Experts of a small language model: 8359 steps.
Below are experts of layer 5 (counted from 0) of a mixture-of-experts language model. Rows are named router (the router's row for the expert), down (a neuron's output weights, with its number) and show model dimensions 112-223. Each number is 200 + 20 x the weight over its row's rms, rounded and kept within 0 to 999.
After each expert's rows: a language model's description of what the expert responds to. This comes from a sample of Wikipedia text that the model never trained on.

# expert 60
router,201,213,206,199,196,186,194,195,206,204,209,178,210,186,177,209,218,194,199,180,178,224,135,231,165,190,207,195,204,232,190,223,167,209,232,208,178,204,199,215,193,179,216,193,200,157,202,195,210,212,194,223,180,153,205,223,203,192,244,237,242,184,200,205,173,213,206,201,216,217,165,179,201,216,168,199,181,198,227,223,173,235,196,182,206,220,216,174,230,198,204,197,202,196,200,271,200,215,202,228,195,226,191,175,178,218,189,185,197,198,191,195
down0,195,212,207,209,194,204,203,197,202,183,197,223,195,163,184,184,187,188,155,186,194,201,212,165,180,225,193,217,199,226,207,204,197,177,208,163,187,192,189,183,181,216,218,202,238,184,172,209,215,158,200,194,194,214,202,224,196,184,180,197,204,175,182,202,191,179,214,199,220,190,177,203,205,201,193,210,213,205,185,192,187,237,181,240,200,183,145,192,203,206,244,192,232,188,190,176,199,193,195,279,210,192,208,188,218,149,214,221,232,210,202,212
Description: Syllable pieces inside European and other proper names and foreign titles, as in Gi|ust|o, Car|gn|elli, Met|allica, Ing|olstadt.

# expert 63
router,217,237,204,201,162,180,203,189,209,216,185,194,191,173,168,201,213,250,213,215,224,196,186,201,195,210,206,171,190,240,195,181,175,217,212,196,192,232,189,203,190,193,194,158,156,170,219,217,194,198,183,208,205,181,208,209,215,210,218,204,184,200,203,202,196,203,200,215,193,226,188,195,170,239,197,211,190,189,219,216,212,210,193,170,206,209,207,203,197,210,182,220,204,211,167,249,167,189,238,194,174,207,194,196,212,220,196,205,255,184,210,218
down0,183,233,224,205,201,182,185,172,209,221,201,218,176,172,204,182,229,208,212,219,204,192,194,198,248,190,174,211,185,195,200,200,198,230,212,236,239,221,241,198,175,215,205,192,190,192,216,230,188,196,202,193,184,232,181,189,191,183,208,192,223,159,199,210,193,199,197,211,166,200,207,171,227,195,201,180,176,213,162,185,187,181,228,193,201,199,215,218,191,193,202,201,214,215,209,162,160,196,204,178,212,194,183,217,192,165,181,198,217,200,205,190
Description: Pipe separators after cell contents in results, elections and statistics tables, plus infobox labels like Elevation:, Density:, code:.

# expert 25
router,194,203,204,192,151,197,192,201,218,189,209,181,205,191,163,194,228,217,206,244,210,228,194,221,192,219,204,183,198,218,232,177,189,201,224,189,199,218,215,232,222,183,169,190,183,179,226,235,202,234,165,239,214,177,200,175,209,211,243,193,225,176,205,190,184,181,220,183,171,228,170,173,199,232,173,223,202,231,193,208,189,188,183,181,169,226,194,190,187,196,210,187,186,210,204,221,190,211,221,194,148,192,209,175,198,206,163,185,232,211,219,203
down0,202,196,199,219,215,225,135,191,220,163,235,192,177,182,168,175,192,213,227,164,244,195,202,215,225,212,171,230,232,189,213,202,201,165,188,174,183,218,207,205,232,174,215,165,198,231,210,220,222,182,228,189,206,211,196,186,196,185,238,211,192,205,179,211,175,203,244,183,164,203,231,230,206,157,214,230,180,195,195,198,176,201,212,172,229,200,180,220,208,212,238,200,210,212,183,171,189,218,192,233,220,208,214,195,222,227,214,206,219,217,196,181
Description: Words right after in, on or during, mostly months and the, as in on 21 May, in April's, in some cases.

# expert 21
router,188,217,205,194,168,177,217,208,219,193,209,208,200,206,189,190,240,199,189,191,199,218,186,247,200,184,212,199,226,229,226,227,191,190,197,187,204,183,193,220,181,182,191,201,152,192,233,245,205,198,160,198,205,172,202,211,187,204,235,218,208,189,216,217,215,217,192,212,189,192,185,185,168,236,195,222,165,207,191,213,220,239,186,207,193,211,214,146,198,185,192,207,198,195,184,240,192,222,203,206,186,207,180,175,223,214,206,174,209,194,228,227
down0,217,207,172,201,185,212,145,188,187,193,191,199,201,221,219,202,203,202,238,220,218,189,177,147,222,214,186,247,204,210,211,181,223,191,213,216,230,208,214,230,188,211,211,212,174,186,208,169,216,176,172,194,194,221,201,187,198,168,210,168,197,245,186,206,190,186,162,192,211,191,203,185,184,211,184,209,204,187,229,188,227,195,206,177,215,191,197,199,191,204,198,201,203,229,199,182,198,212,195,203,196,208,203,190,183,236,186,175,242,190,199,193
Description: Years and number pieces, especially after in or an opening parenthesis, like 2017, (1997), 1909, plus closing parentheses.

# expert 13
router,205,230,199,225,169,173,225,178,206,196,182,180,193,168,179,199,211,206,203,193,182,198,201,200,174,199,213,172,192,225,196,203,187,246,201,183,198,215,168,215,191,183,175,176,157,171,230,209,226,197,199,204,173,172,209,180,205,227,213,226,233,190,198,192,209,183,203,180,175,185,143,149,188,247,168,238,185,174,236,186,212,199,207,197,195,212,223,162,227,212,185,173,217,194,204,218,167,180,202,187,185,212,188,188,238,203,215,194,222,176,198,183
down0,183,194,201,212,186,206,231,187,207,198,193,215,230,195,171,184,195,222,239,188,183,186,213,203,172,227,171,175,186,201,209,209,191,199,177,196,210,182,213,200,201,219,245,177,192,198,211,238,171,236,197,218,185,192,187,225,221,152,179,196,168,196,200,226,202,185,184,208,228,231,203,182,206,217,254,192,188,239,160,208,210,225,217,230,210,226,246,189,175,186,190,198,197,173,243,184,189,215,185,193,217,188,229,199,162,193,218,179,189,203,234,197
Description: Forms of be and become, and role-marking as, plus following articles or adjectives, as in became a starter as, is the best.

# expert 5
router,192,228,197,215,188,174,229,226,218,217,206,191,201,183,192,184,233,216,208,201,194,229,195,209,182,237,224,182,200,225,216,208,166,216,181,184,166,195,191,225,240,197,209,196,174,177,191,227,217,211,195,186,189,184,208,205,216,216,183,222,193,201,229,187,182,203,189,205,196,175,199,178,207,214,199,162,189,214,196,205,216,203,184,200,184,213,185,174,192,219,166,170,175,208,224,227,176,177,220,160,195,230,182,150,214,202,172,203,235,176,252,199
down0,226,199,194,209,164,184,195,212,190,204,218,168,161,193,214,215,213,172,203,249,209,184,172,195,204,189,168,210,187,190,167,195,216,217,186,212,193,236,215,184,181,213,212,209,193,203,174,162,202,187,207,181,179,208,118,198,215,181,199,158,202,171,177,239,178,226,193,209,176,199,176,206,183,176,182,225,203,182,201,203,186,197,199,215,215,179,181,208,205,176,219,190,212,172,192,251,221,200,180,203,184,183,204,200,204,260,187,204,211,207,218,214
Description: Function words opening a verb phrase, especially infinitive to, not, modals (would, can, may, will), also, who, before a verb.

# expert 14
router,187,221,189,209,156,185,209,235,225,202,213,196,207,207,197,183,216,239,215,170,175,186,181,227,228,233,207,208,224,230,192,176,193,211,208,191,234,209,204,246,216,193,198,173,190,168,225,220,202,198,178,217,171,181,201,182,205,215,229,229,183,206,206,189,211,173,192,199,186,209,175,153,172,216,200,223,184,209,207,216,195,204,203,189,202,219,201,174,211,214,197,220,192,185,173,240,189,205,182,154,185,192,182,169,236,203,185,193,223,195,210,229
down0,200,184,204,193,249,257,214,192,191,197,235,173,190,224,175,202,201,179,167,194,154,191,199,175,173,225,178,169,174,201,214,216,176,189,190,214,184,184,219,206,198,186,201,218,197,202,178,189,239,152,221,204,163,177,202,206,191,170,207,179,237,194,196,185,192,198,230,182,206,208,180,238,184,204,208,161,192,188,204,240,214,212,215,195,193,187,185,192,212,173,207,209,202,197,191,206,204,196,177,192,202,227,223,193,194,169,177,201,213,176,175,172
Description: Opening quotes and parentheses, blank table cells, and Chinese or Japanese characters and coordinate digits, such as ", (, 「, 楊.

# expert 56
router,184,202,200,212,170,170,214,206,205,226,216,203,208,196,180,185,216,220,204,174,172,198,184,201,194,212,194,173,176,231,186,224,171,233,181,199,181,204,178,218,207,215,206,171,160,207,196,227,216,217,173,207,191,164,198,208,199,234,268,224,201,190,196,213,201,187,224,201,185,206,195,201,185,190,182,202,180,225,207,195,210,220,208,168,214,208,196,187,168,194,205,204,202,200,163,237,202,194,222,190,193,239,191,168,231,187,205,204,241,193,236,219
down0,167,203,159,194,191,178,180,157,220,182,229,243,171,181,202,203,208,205,229,217,237,192,209,209,211,169,172,163,221,186,185,200,186,183,164,201,189,186,178,216,205,182,191,220,172,198,201,191,217,221,197,209,232,222,226,160,215,208,192,208,174,213,221,202,187,165,199,202,203,184,266,234,213,182,189,223,193,193,211,245,173,249,206,207,196,188,203,190,226,183,202,200,180,240,190,193,225,179,209,190,235,182,190,190,208,192,258,200,190,197,169,190
Description: Single capital or lowercase letters starting names or variables, especially inside LaTeX math and tables, such as m_1, B, W.

# expert 36
router,202,226,198,210,182,193,217,211,202,212,224,176,199,188,167,198,210,201,190,175,179,209,200,183,203,218,203,174,193,199,168,210,179,207,202,190,191,190,192,246,195,189,210,189,183,175,183,230,203,198,169,236,202,179,183,203,221,231,236,232,204,203,205,202,192,214,208,193,204,226,195,208,160,179,142,199,162,211,222,196,199,241,213,179,211,195,201,187,171,182,215,202,205,210,166,239,193,201,195,168,174,219,195,178,209,198,180,185,233,193,224,200
down0,212,221,152,197,197,211,219,191,196,188,192,172,214,170,178,227,187,207,218,221,190,191,224,199,169,232,194,209,217,177,205,214,215,192,203,199,196,206,196,225,177,213,213,194,190,206,227,197,156,201,164,221,216,198,218,226,199,220,193,222,196,202,212,183,189,206,181,219,236,190,191,208,195,212,155,233,218,174,213,161,145,208,176,225,175,218,197,165,189,208,208,181,209,189,203,210,184,181,204,199,222,190,200,215,232,204,191,181,210,195,191,180
Description: Capital letters and caps pieces in abbreviations, codes and line-initial words, as in TA, OM, SPS, AUT, and name starts like Dou|ro.

# expert 8
router,202,208,186,197,181,195,241,207,205,216,203,195,196,154,164,176,221,202,213,166,192,198,185,226,205,189,210,199,190,202,179,225,175,193,201,207,175,197,194,229,185,198,191,220,159,170,221,212,191,176,160,226,186,181,205,188,207,254,235,224,219,203,209,192,193,238,187,217,185,198,181,194,183,224,177,228,187,220,203,193,187,217,188,196,205,208,233,149,186,210,188,200,191,197,174,219,175,212,210,180,180,201,193,161,203,201,194,176,227,216,242,204
down0,188,216,188,205,216,206,195,202,166,151,188,225,240,207,199,243,196,162,175,206,159,197,221,198,191,203,206,214,214,192,192,158,212,186,261,195,210,192,213,195,197,232,201,194,199,182,188,188,172,184,253,199,202,159,194,188,171,192,192,205,203,216,220,213,216,199,224,222,198,192,235,209,229,188,186,219,207,217,214,183,193,149,211,192,229,210,194,228,213,201,163,240,188,229,211,208,208,217,188,234,208,196,200,222,181,183,208,183,198,197,209,190
Description: Short word pieces inside foreign or unusual proper names, often in tables, such as er in Marguerite, i in Maruti, ers.

# expert 43
router,213,212,209,192,155,178,204,197,220,202,232,191,190,184,168,204,205,201,218,182,209,201,212,224,195,173,237,181,183,210,184,199,200,206,180,197,191,172,176,201,197,209,224,207,183,204,208,212,221,193,173,210,193,187,198,200,235,219,238,228,193,200,212,207,187,196,209,198,189,217,187,202,174,211,161,235,179,203,217,225,215,245,180,214,182,197,250,170,213,190,190,205,184,207,185,232,144,209,205,207,190,203,211,159,197,218,160,183,236,199,234,186
down2,234,198,212,202,241,172,180,193,196,195,205,192,219,204,202,220,186,220,215,152,193,213,197,181,211,221,215,212,185,213,193,191,214,204,184,239,238,216,188,208,169,192,202,210,186,166,187,173,201,176,213,196,205,146,201,166,178,207,200,225,219,199,216,163,232,211,190,216,226,223,221,182,207,189,195,186,210,192,195,194,211,197,195,210,250,173,198,214,212,205,237,160,219,173,228,218,202,221,209,162,207,161,176,140,186,200,164,208,213,187,199,221
Description: Modifiers before proper nouns or group nouns, such as New, South, National, U.S., British, American, World, other, several.

# expert 44
router,216,216,194,211,167,168,194,223,208,210,195,199,197,155,171,216,251,200,207,215,230,206,181,195,191,221,211,180,195,207,209,208,185,223,214,193,222,214,191,220,228,211,224,171,173,164,218,192,188,223,179,228,206,202,187,181,208,205,251,208,202,182,209,198,206,219,190,205,202,201,195,190,200,236,179,231,191,187,205,245,188,252,182,202,211,196,245,158,176,219,173,171,174,189,200,237,184,238,218,183,174,186,186,201,197,237,163,177,212,175,232,202
down0,232,211,232,202,194,183,190,228,208,217,157,209,224,221,180,245,234,195,188,180,163,220,204,157,203,191,239,196,166,212,208,224,186,177,204,179,191,180,208,228,223,214,216,172,198,200,206,203,215,223,229,197,168,187,209,204,175,192,215,214,206,226,225,194,229,234,245,185,210,196,188,209,224,196,200,200,196,220,188,186,198,219,224,178,240,217,203,221,200,207,161,191,193,192,197,232,231,219,180,209,175,164,165,194,150,225,194,236,198,198,223,218
Description: Closing pieces of ordinary English words split into tokens, such as er in follower, ent in continent, ier, ement.

# expert 51
router,208,231,210,202,170,169,206,217,204,203,226,178,216,184,178,223,212,234,216,208,202,209,185,188,177,236,189,172,190,237,208,164,200,220,204,187,221,197,174,224,220,197,203,174,163,216,224,240,191,216,192,194,181,172,207,206,187,186,231,208,195,197,212,202,214,172,221,206,186,237,176,209,189,197,162,193,175,214,223,194,213,217,199,204,220,212,200,184,174,172,205,206,202,192,172,252,198,194,199,168,162,185,204,174,229,192,200,221,233,195,209,220
down0,197,193,186,217,184,225,194,168,185,190,235,202,194,223,180,223,190,217,222,199,180,189,222,192,211,207,194,231,179,202,195,227,204,194,241,149,178,197,174,215,224,210,203,188,178,202,188,178,196,190,192,170,194,226,187,193,177,211,230,207,178,226,132,215,193,176,192,188,208,210,206,204,168,217,209,192,190,207,198,194,237,195,197,172,197,184,198,160,191,195,221,180,250,203,148,228,175,190,183,187,193,199,200,199,176,201,203,191,211,197,167,195
Description: First pieces of words after a space, hyphen or parenthesis, like Ch, Sh, (I, misc, -s, -sc, often in non-English names.

# expert 49
router,213,207,226,196,168,183,236,206,205,208,233,179,182,163,185,195,238,223,214,219,169,199,165,214,177,204,213,169,207,205,200,210,182,182,193,168,202,223,215,183,201,200,179,174,191,193,249,205,206,212,191,220,177,142,197,211,208,245,247,209,230,195,230,169,217,199,213,178,184,195,183,206,184,233,180,190,199,217,191,184,212,239,185,201,195,198,237,178,191,207,208,190,215,208,163,244,178,199,238,173,211,202,210,175,190,194,190,174,211,187,215,206
down0,205,185,184,214,215,226,175,188,223,215,212,215,214,219,200,187,199,204,204,173,258,190,221,201,212,195,220,207,168,209,204,206,218,187,160,176,219,175,186,204,193,198,208,225,194,247,185,183,206,223,205,212,243,210,193,213,218,172,185,200,205,242,215,224,186,186,172,206,196,189,255,194,153,222,223,217,173,178,187,232,196,182,179,186,185,200,193,204,183,183,192,213,186,196,212,192,238,208,188,247,202,176,170,185,245,194,200,169,227,207,168,222
Description: Line breaks in lists and tables, coordinates like °N, taxobox labels such as Order:, Kingdom:, and non-Latin script bytes.

# expert 37
router,211,195,221,216,147,166,207,205,229,231,238,213,190,178,182,202,206,223,218,188,179,216,166,215,180,221,216,191,206,235,213,185,186,210,187,229,181,196,189,246,214,227,215,210,180,184,216,205,205,226,203,198,221,161,191,184,205,194,237,214,182,221,237,194,187,162,226,193,206,206,177,202,171,199,156,204,202,226,229,208,242,219,209,218,199,190,209,214,189,225,202,211,177,198,204,240,187,214,181,202,194,236,222,165,193,199,189,192,219,181,207,186
down0,193,237,212,178,183,192,231,180,210,211,208,201,206,200,196,180,225,221,197,216,212,197,180,187,208,207,198,215,196,168,189,193,166,185,200,191,217,203,155,184,176,177,196,203,191,228,192,196,194,171,199,210,152,236,237,183,199,200,218,191,236,186,217,181,186,217,197,195,185,229,229,217,164,221,191,216,211,212,226,193,189,160,202,217,182,188,219,205,187,205,170,196,207,181,210,163,191,166,192,215,203,234,198,182,173,215,181,204,240,210,164,200
Description: Opening piece of a capitalised word or name, such as He, She, Har, Mer, Wor in Worcestershire, Wh in Whilst.

# expert 7
router,184,227,200,231,170,168,217,205,234,233,222,199,195,188,154,215,215,214,215,191,219,236,186,237,180,209,191,188,207,221,196,205,178,237,224,212,227,213,183,222,211,208,200,171,155,195,213,225,200,209,186,228,205,203,202,202,232,200,229,227,204,200,216,183,194,215,194,227,179,202,170,194,204,187,184,177,170,198,198,189,213,222,182,195,177,191,230,182,184,203,196,177,187,209,206,215,186,193,214,178,184,206,209,177,202,216,176,169,222,206,248,212
down0,207,161,161,190,222,209,220,194,196,175,206,195,155,165,158,224,218,217,226,218,218,176,191,207,138,253,195,166,183,159,199,213,220,206,201,224,182,211,219,226,219,194,193,184,168,226,217,226,215,210,206,237,184,194,185,187,224,210,173,197,207,210,192,220,205,212,201,203,241,200,215,177,217,194,224,214,166,205,199,195,201,191,208,206,190,167,220,179,217,214,182,205,189,226,209,162,197,236,211,176,189,220,213,171,204,214,212,152,194,260,211,207
Description: Prepositions following a noun, verb or adjective and heading a phrase, such as of, in, for, by, after, against, during.

# expert 27
router,203,235,210,232,178,178,210,205,202,214,197,197,178,190,183,192,210,225,215,193,221,201,178,224,206,225,209,174,204,237,200,184,176,210,216,196,201,232,172,217,211,175,194,181,180,169,220,240,209,203,170,211,196,197,199,185,224,210,212,202,202,203,198,188,191,202,218,201,188,231,188,190,195,249,192,224,183,184,222,234,216,200,182,179,215,211,198,204,197,221,168,196,201,192,183,246,174,189,232,179,182,215,222,158,234,221,202,186,235,168,238,198
down0,195,218,209,228,201,219,212,196,191,194,213,212,194,219,169,192,233,169,245,196,199,204,177,172,185,205,176,213,212,189,197,203,242,190,202,194,220,193,187,185,214,221,200,200,196,209,179,200,197,208,212,143,167,198,199,221,199,190,194,217,230,193,209,171,219,242,171,214,205,198,233,206,178,203,226,171,205,190,200,190,179,189,201,184,186,248,231,189,190,185,179,232,195,179,169,157,223,210,258,196,233,219,191,241,206,178,175,150,184,215,186,180
Description: Pipe separators and markdown divider rows in wiki tables, mostly after numbers or scores, plus list dashes and Succeeded by.

# expert 3
router,206,214,199,208,150,178,217,208,221,203,181,207,218,179,186,189,196,234,203,191,242,205,170,217,225,204,210,197,210,239,191,223,192,215,181,194,212,216,210,265,210,180,201,164,182,194,207,256,202,210,183,232,190,176,171,228,203,223,232,205,208,197,205,200,176,206,187,216,197,193,175,190,189,198,200,236,215,219,209,215,176,213,199,207,216,220,219,193,197,217,159,210,190,194,175,268,199,198,218,189,176,201,200,173,208,221,184,191,200,223,237,190
down0,190,204,227,178,215,216,207,189,225,165,205,226,192,156,202,219,208,181,222,176,180,224,187,173,218,211,180,215,184,204,191,147,220,190,226,236,196,201,180,196,177,171,181,197,200,193,186,164,178,187,208,171,200,192,182,199,200,208,243,220,203,184,210,223,217,195,207,207,197,225,185,193,213,204,229,174,226,231,231,199,230,191,188,209,225,211,206,205,197,181,233,192,240,216,172,224,205,219,190,226,183,236,186,199,210,215,207,198,207,214,182,259
Description: Common nouns naming works or subjects after determiners, such as film, song, album, book, information, role, season, word.

# expert 59
router,223,226,207,244,175,188,225,196,202,210,195,186,225,195,204,214,236,210,208,196,209,225,204,203,205,197,229,172,193,208,188,211,193,233,199,175,194,228,162,245,193,168,206,177,171,161,239,187,211,204,203,210,216,178,226,186,217,218,206,224,217,208,202,168,211,167,182,195,189,178,180,163,179,245,201,223,191,197,234,212,232,197,183,201,210,212,238,169,204,194,201,173,198,178,194,245,175,178,231,191,173,190,169,191,241,194,208,192,228,196,216,216
down0,218,207,189,218,206,187,196,201,191,188,216,175,236,183,210,178,192,201,204,178,165,189,189,194,170,203,224,194,220,211,178,204,201,188,200,228,169,211,218,243,202,184,171,202,133,198,224,193,216,196,203,220,191,182,219,202,170,183,183,201,217,226,196,176,225,196,212,205,222,209,178,182,213,211,162,191,211,247,158,195,196,191,215,197,224,193,177,211,210,201,210,203,181,205,215,213,232,209,193,206,193,196,155,166,197,217,168,181,191,205,190,195
Description: Forms of be and have (was, is, were, been, had) and the word just after a copula, e.g. is part of.

# expert 40
router,207,228,187,212,147,195,205,186,196,211,191,194,203,174,200,186,202,238,223,190,208,208,166,213,211,199,194,191,184,231,191,221,175,224,215,213,222,209,207,236,193,224,210,184,178,208,221,206,208,202,173,219,223,195,183,201,194,221,215,216,185,179,191,228,186,191,216,201,188,225,171,214,193,196,179,206,181,230,190,232,216,231,197,212,189,221,219,194,167,224,198,216,217,200,199,238,188,236,235,184,191,210,192,151,230,215,189,159,223,193,236,172
down0,202,199,211,208,207,175,224,171,220,203,236,179,196,168,188,234,192,169,213,202,192,208,197,202,188,209,218,186,204,195,199,196,178,188,192,173,201,225,203,179,197,207,234,187,189,191,266,207,221,185,175,209,183,186,197,210,192,205,203,210,210,217,181,253,212,216,236,205,177,241,185,236,200,172,178,215,174,209,205,228,197,199,207,208,158,220,191,175,174,214,226,237,183,215,182,247,205,200,191,233,213,195,212,228,228,199,197,177,191,182,205,216
Description: Everyday nouns after the or a, naming buildings, transport, institutions and things, such as school, station, building, street, air, gauge.

# expert 11
router,224,199,213,194,145,182,204,195,221,207,218,176,192,182,204,181,220,237,200,204,212,208,155,254,194,199,223,188,205,204,192,195,179,177,183,155,191,201,205,231,230,190,177,212,182,200,216,211,227,217,176,228,193,189,194,199,204,206,241,205,187,180,208,222,176,187,215,202,184,227,174,191,183,216,182,247,176,196,204,202,185,223,165,208,165,218,192,205,200,207,220,210,181,213,173,238,180,213,230,196,190,207,239,174,225,246,185,193,202,197,230,194
down2,185,242,203,205,216,202,219,156,197,181,190,213,193,196,230,210,199,218,230,216,230,208,186,216,222,205,201,204,208,221,211,197,244,197,185,188,223,181,189,187,225,208,191,192,179,238,209,208,207,215,215,222,230,217,214,157,228,216,174,181,177,199,196,184,191,183,229,191,201,184,173,159,192,218,160,255,212,180,206,195,175,200,208,233,164,192,177,215,195,224,160,218,176,179,242,207,210,175,193,167,185,209,220,218,181,229,209,182,196,199,172,184
Description: Modifiers before a noun: nationality and place adjectives, other, different, local, and adjective suffixes -ical, -ic, e.g. New York.

# expert 45
router,194,205,196,217,195,190,226,224,198,191,206,192,204,206,176,181,216,227,216,200,231,180,186,223,176,189,184,191,208,204,205,219,144,207,240,225,199,215,192,224,186,185,170,181,173,170,229,222,223,191,177,192,203,181,199,199,220,227,231,195,189,193,208,178,204,198,188,225,185,180,172,186,173,220,191,225,198,182,209,205,194,233,175,197,191,204,207,153,190,200,195,198,196,217,225,243,206,191,212,190,206,209,168,179,217,208,172,168,218,207,233,164
down0,184,221,179,213,190,224,219,224,199,186,183,211,193,191,192,185,215,184,224,213,191,186,216,250,194,187,151,214,199,230,196,182,228,198,210,170,233,175,152,147,203,205,220,218,199,185,210,202,215,231,213,209,193,218,208,182,214,219,221,206,188,200,194,197,160,203,203,198,191,236,191,185,215,186,151,203,222,196,203,203,216,180,216,177,210,175,196,231,212,223,245,192,191,198,173,272,206,199,203,211,203,226,219,200,201,187,171,217,212,234,189,209
Description: Final pieces of proper names, often places or people, like Mod-ena, Katow-ice, Bissa-au, Aviv, and Spanish or Italian endings -ia, -ina.

# expert 19
router,224,269,188,231,177,173,236,203,212,217,195,187,179,193,205,179,204,204,215,189,189,198,182,202,203,178,207,218,207,222,183,190,178,242,210,195,194,210,193,250,200,177,194,186,186,161,252,211,193,199,202,198,190,178,197,215,198,220,202,227,213,172,234,231,189,177,214,220,205,204,189,189,199,237,178,201,215,215,241,208,194,220,187,188,196,203,219,177,204,208,203,199,216,162,214,237,187,190,230,185,174,178,218,163,252,223,211,184,224,214,231,167
down0,191,186,214,163,253,187,213,164,250,195,201,218,197,202,172,201,192,179,200,217,165,182,227,201,166,203,183,181,175,177,200,210,217,197,202,184,201,213,228,210,176,208,202,199,220,223,198,229,197,192,185,178,175,188,207,212,218,168,200,225,177,168,233,183,212,195,227,191,197,218,203,198,229,166,175,196,189,212,173,206,193,208,188,195,212,181,243,227,155,222,198,200,197,208,189,176,215,179,200,184,216,191,226,206,224,194,210,213,176,187,161,204
Description: Main verbs or participles after was, is or were, such as released, located, played, held, built, occurs; also sentence-final words in definitions.

# expert 33
router,214,223,208,180,169,195,223,223,211,223,203,179,201,161,191,173,208,199,194,208,205,205,166,226,196,196,214,212,219,252,174,218,155,193,206,209,202,187,174,216,190,214,193,183,161,172,226,228,206,215,197,217,203,195,219,197,205,249,221,219,198,161,231,225,180,212,220,204,204,217,151,184,192,222,195,194,187,188,206,219,218,197,165,187,188,210,210,187,184,226,197,179,207,184,207,217,180,174,222,190,177,226,223,166,215,190,185,200,213,232,221,194
down0,220,178,185,217,179,167,211,222,200,197,193,223,224,208,221,201,204,188,195,228,186,207,196,223,207,200,190,205,232,227,186,227,182,250,222,170,202,211,197,213,181,186,223,198,184,221,186,229,225,212,184,191,217,232,219,212,208,217,207,200,205,198,172,180,210,211,213,227,215,211,220,183,186,168,219,208,215,197,172,197,220,174,179,181,191,175,172,200,178,205,225,186,222,188,231,154,216,210,180,208,204,241,219,189,229,216,183,191,231,194,187,244
Description: Mid-sentence function words that link phrases, chiefly with, and, to, for, as, by, than, including.

# expert 28
router,206,250,191,215,163,174,209,185,205,234,223,194,181,191,165,202,196,233,228,176,192,225,187,225,178,183,207,165,185,233,189,204,182,202,228,219,196,220,193,236,203,182,177,176,159,179,217,212,210,194,167,212,211,169,167,183,223,237,220,232,199,214,222,206,192,174,217,205,197,175,188,174,179,212,162,212,213,217,195,205,176,222,190,198,189,206,205,193,197,201,213,213,216,194,184,238,198,203,217,187,190,201,199,159,229,211,189,189,187,193,209,207
down0,212,163,184,183,231,215,185,184,189,211,214,210,215,228,199,204,221,204,199,152,155,204,239,214,199,197,218,195,139,189,203,173,225,165,187,181,209,174,169,224,205,194,214,188,156,189,193,193,207,220,229,235,199,187,200,224,170,214,197,189,194,201,232,229,188,207,162,211,181,228,193,207,209,190,195,181,182,213,166,183,200,217,164,211,200,179,208,192,194,168,228,177,210,186,198,183,201,201,193,214,195,192,215,219,222,191,190,171,174,167,188,199
Description: Prepositions in, on, at, along in sports and event text, and closing parentheses or units inside stat tables, such as .9), kg.

# expert 30
router,226,216,200,196,132,162,215,205,187,221,203,198,198,192,196,205,220,212,187,202,178,201,184,211,202,198,207,191,199,237,196,210,177,199,205,201,189,200,180,234,181,217,194,194,167,180,238,201,197,195,177,197,225,160,184,186,217,228,225,236,194,200,238,193,195,200,175,197,205,184,185,193,146,205,174,215,169,191,204,226,193,215,202,184,219,179,211,169,173,217,215,214,206,210,238,234,178,205,199,186,200,218,186,161,209,219,215,181,230,170,213,198
down0,212,207,202,223,228,178,194,198,194,190,183,217,205,190,224,222,214,177,210,183,203,243,206,195,228,208,198,197,188,205,195,213,202,202,211,176,236,213,211,217,173,177,201,212,195,191,234,218,188,203,223,211,193,204,215,247,189,223,219,196,189,220,186,240,207,199,188,250,216,212,198,204,226,203,221,176,234,230,215,178,213,187,181,199,173,215,201,186,223,180,174,190,198,181,224,269,153,196,174,218,171,190,208,213,200,190,202,185,205,199,206,229
Description: Middle and final digit groups of numbers in sports scores, tables and stats, as in 3,|87|4, 54|–30|4, 47|.08, 1|50 lb.

# expert 48
router,219,244,202,194,163,183,223,186,223,224,201,185,182,186,168,197,237,221,203,205,216,186,195,198,201,207,191,179,166,251,191,177,185,211,203,205,203,203,197,210,195,190,180,171,156,181,230,214,223,214,188,199,182,174,189,198,210,247,206,229,205,178,215,207,198,201,221,208,177,186,173,179,154,241,164,188,184,203,205,219,197,215,208,193,208,190,212,167,174,212,183,217,185,177,176,235,179,194,212,204,197,216,202,185,208,181,187,182,234,200,199,174
down0,204,183,188,173,193,188,250,173,176,233,199,208,202,160,208,199,212,170,192,198,176,190,136,205,198,231,209,194,193,188,220,193,196,203,163,170,197,187,214,190,173,250,223,194,214,238,212,223,225,186,215,228,209,230,183,193,178,198,201,224,198,190,218,175,202,209,201,203,213,197,208,187,227,224,173,179,199,173,196,223,194,180,196,218,217,227,207,195,208,183,206,224,188,212,198,232,196,240,187,202,210,227,249,221,205,213,189,188,189,209,217,167
Description: Column separators in tables and lists, mostly | pipes, semicolons after stats numbers, and and or & joining items.

# expert 42
router,198,232,212,223,165,181,213,234,224,188,185,193,202,166,181,194,232,200,215,169,206,192,154,233,201,231,214,212,197,233,212,198,201,236,189,212,229,189,173,244,183,179,185,149,177,185,204,216,212,215,177,222,188,189,197,175,200,200,208,207,198,195,202,211,179,185,197,191,177,241,159,178,179,238,217,215,171,202,191,192,190,205,183,204,182,193,205,180,181,197,212,200,199,192,207,240,200,209,214,166,192,181,196,181,248,234,209,179,204,203,198,216
down0,179,195,217,177,213,163,237,193,186,234,220,210,210,230,207,140,199,190,234,218,193,223,225,180,195,195,191,204,197,206,209,208,150,191,215,198,188,198,178,223,184,177,186,245,203,215,224,225,177,246,203,178,187,232,245,178,229,244,196,156,200,186,180,202,184,173,207,224,227,203,187,230,223,226,216,163,217,201,205,237,168,189,180,203,179,218,226,193,186,196,206,216,157,202,203,199,223,195,225,227,235,205,192,218,222,182,177,205,208,194,201,180
Description: Field labels and structural words in infoboxes and career tables, as in Operated by, Teams:, Years: Team / Apps, the ″W coordinate marks.

# expert 62
router,209,217,208,222,164,185,168,219,212,196,196,162,217,194,199,171,259,239,207,210,182,201,192,226,185,193,187,193,185,254,225,192,171,219,205,188,219,220,201,212,196,194,199,182,158,183,238,240,196,211,185,214,181,181,186,174,211,195,227,209,211,192,206,208,195,210,194,191,185,191,172,205,154,217,165,224,188,199,209,192,191,223,193,174,205,203,222,179,214,228,197,205,182,203,172,229,176,183,204,190,187,202,206,195,222,223,205,210,245,176,216,190
down0,199,188,199,191,209,227,195,212,218,212,173,211,216,220,219,218,225,209,185,225,188,221,226,184,233,175,185,224,186,174,215,221,193,178,229,187,190,201,234,199,200,215,185,195,211,167,200,180,172,191,187,166,187,155,229,206,185,218,209,193,212,182,196,193,205,205,197,237,186,213,220,175,187,209,180,206,204,213,177,211,179,211,186,168,225,202,213,203,201,229,181,201,185,196,226,204,199,175,206,174,218,204,177,178,205,171,227,206,193,212,179,172
Description: Pipe separators between numbers in stats tables, and the after prepositions like at, to, of, plus numbered semicolon entries.